{"balance_loss": 0.000198, "init_std_router": 0.00605, "tie_embeddings": false, "lr": 0.00706, "seq_len": 1024}
Below are experts of layer 2 (counted from 0) of a mixture-of-experts language model. Rows are named router (the router's row for the expert), up (a neuron's input weights, with its number), down (a neuron's output weights, with its number) and show model dimensions 0-95. Each number is 128 + 24 x the weight over its row's rms, rounded and kept within 0 to 255. Numbers have three digits each.
Before each expert's rows: "raises" lists some tokens whose logits its average output raises strongly, later layers aside; "comes after" lists some tokens at least twice as common just before its tokens as in all text. This comes from a sample of Wikipedia text that the model never trained on. Tokens count by the router's weight.

# expert 3
raises: "mark", " |", "vel", "]"
comes after: " the", " a", " of", " and", " in", " The"
router:141091133147082164133087133138099126116116149086162156129104120152104151119158102137149131115115095121130104149163162158115102172179149135144108113154152157105147127109136132091098106119170095077140137120112132128145152136097101115164116130122128144080094144142098133142136106075135153132
up0:160130127115128160108115123119126191131119133102094154126093084127134154115137101116125123122134142135128140105115133128161131083103122127103113155128121108126135104115178108117140114133124159177122112119128102105113126126155121113134131111160100131235150155122136104109132209129128099125
down0:074139132155116092172137137138162127126110139172140073144150149123086115118135136124110116123098172104105112143112117112079096184131162132128149086121122126121130146138108160144139128150138102101132138115135130170125140117135122115135141168096181111064122121148104132110183107130139126130
up1:130120166138138137179161124148140131089120126170124125101126123127138148136146110086143132120121122121079092141137152118098122129093113160175083121123126115141122099139131130188129093119230139092150134090137103107086125123131111139118125140111085151119139110133125123145098132122153122149
down1:128132161130103112120121126100164114164130130053114159136120080122125139150109130147140129166116129134158128131103123169155137121144160065136122121166124146121136142131152118114122157112108105104148084176148130127157090130149124130096118166156114110149119131092137160123114136119044127120
up2:129116124128120104131129135142169115113087115142111142126129132083124156130159142172130130098081130103073138163112094117119154124143137128138123121160129149113060148150156124134131167182141136107114127126128183140126153135133136168154119052129160116132111157101127121127130091126098133169
down2:134128109131128169130121158125145143132118138123133125089114117153131089132089131115122099174154166140141122130139105134112118110100117154131161125127123078135175125110073209118112088101093100158154124158100108129134097096118102108140129175132114128131131176156127151128108136166170116116
up3:122126137086137194165119112115108128133129126119108145097183122131119151112105134145156135117145155128101122155091111097128160134106130103140128137117146116089138128091139152139145086077130111186129096134150139164053153095126114136125116124108103149130154082135141125114139137149137125181
down3:149123128101119133059127132147124080138139155169093120156110132124150095144136125139139110107126145142120130128127096139141097183123095100157131130081125136086124147156131134114099112150130128137148122144105131161097113085159134125105107165129113116171110150144154204122105185117125112126

# expert 179
raises: ":", "s", "ton"
comes after: "v", "d", "c", "ur", "and", " K"
router:121123132112100149149106167132101112093131158097168141091106091145134126113123108097184183106113107166131096156122154134137116155109129144116113077107132132138124121115128159119130120144153076117150152108135167137160142119115125136145102121081150130082120156177118176141126094098137145127
up0:127106160118117121116141125126122122131101140139130095161159113139128137121154126150087115112153090142162128156100147141120106107148097125100115134172120127133169170135106100139103190107134119105128182132180103116132118126133126140145167102089084127128103122164077126088150085135122088159
down0:112130152121152139104194098141125113134122124166147145147144139106130168145105104126159165077126138125109136135131104104071110141121146151125123136155112111136137082115123140082140139094084128154159132146121143129138131110070109159119104101131176118148133151125145079187105144134137107100
up1:089126092123120145155160179126124173143083135122127106142125182159137094071112138119127117174134134104133126087076134124123122144133100092118146155130130160094132133119138112175099149127101131133126136097154126103105158150171129115154139141138121141106054114101134105143133133123128106115
down1:188130123127157116137138123140127137170133138147121138169149057104133124185150121097118097101133090146092159154159125121135170131162142149133127118121120093120133131131124113138098142136148079121112096126131130134077074161075128121118107141116117165136154108088109115128147168137125130122
up2:161097098095123144127102114129130150106117100139159118088116159155154161107143091122128131141136133103137124134137125131137171174115128156128147120096162072145119155129184144105123130165099091104122105059138115111168137120130119127130157131094112139129119146126123129141206104124120110100
down2:131115125171148099108139106153144135114155115155118135162133114122173144139107133115128067130076160066153128176130103138128105153093061131122124139131091118118134126125154153129098129106158121132115170119114160145136162156134120129152158162095157127136122124127148121145069105112118109104
up3:136121120103136153128169132136128104083159128158162104120093104147117123153123139086126119117063127061159141130111152093152100122139151132139153110090126104129115137172121135127125168145112099088061142118116132125109153134137124134147176130125125144097125128117171149117107099105161153153
down3:122134180133113127127075096129149176165101150074136133122090161158116115090101167147132125128143156145111131109111131112118124092153151132128158127129072179124107091111122111138113134132174196147170159111126121093111129099136160111156133115116149103124122106130126140117129123118140108126

# expert 178
raises: "st", "l", "p", "s", "d"
comes after: "our", "n", "c", "fa", " Pla", "la"
router:086116126105132152182100160131132111140137129118122151114097130154126100137135139134189128109125145154107108145117136169153108156130134133169138111147145144124117099081116155106095093114155101105154154160092148136161157140091112109140100112078126127123135118182134124074106112092147164121
up0:149175093128091121131125121128144140104140117114096091165103110147137128133120132119133119106129160131127115107135102141165147127142058128065124145122157163114129178123109116137102140105112132123133158127136138128124198088114135119156114126115126079114193152144164124095139162135132116160
down0:130142134126110168118093091132132135187109134133118130123117128125138111090133140115128127127095129092127161104125130134141137129139117135130139136134119154120127097113174194095141111100173169162137143144129145144085107167083123115097158170132140113110155066160113106123062132162119124116
up1:099135147127118130104153101069052126132128114117122089152156175122119138151117149165140130111197143103125115132127137117131091133123118146111134141114154140117152161096125122140104142128130102095157140124120129133130170133096141108121136083074146126129159072100129171164132119148139156120
down1:059100119121135132115146121130139164096133128126128195134129119139129154155107194101107136169091085121145099121127175105127121156076127128128132121140130124106114114161160131084123132109108121154087115141145157104118122118115115136113166167120087166121098127158134119128162114143156147129
up2:103126117118140154122082112149146138115195127127116144123103176145155090147159132100140111106140117152124095138139130129134125159129098099132102123097131062152170128155125128125120081116141172128122112097144094132126160166094115147101098121129161124115098102102145139133085089171120133151
down2:124124089138116159097167129145118103134147114127187105114134138120162132104139116073086114126122134153103127120139133125122142122122126158119173156142156176146153140156097123133130138085129081185081138107103130110118146092146120128133156166122117113131101061122125082130130142146142155146
up3:136116137100163117142106149121159124120172119092144112138138124129127085125100145142130088156130130077131129123134132053122141125138117126137162093135130124181097099195119194080132126177148151104141121148124100116130116116131116122126125126147111147114112151113111139118069124124142168125
down3:192139136127122123102117124136138140142088125105090128168129140148138161121117145088126124098163109179095133150101126202137113128098119083128137169122110116118126130122128124180120135123105123158120141133123159177135118108153102138126127124137144095155128120109174119134102146079095086095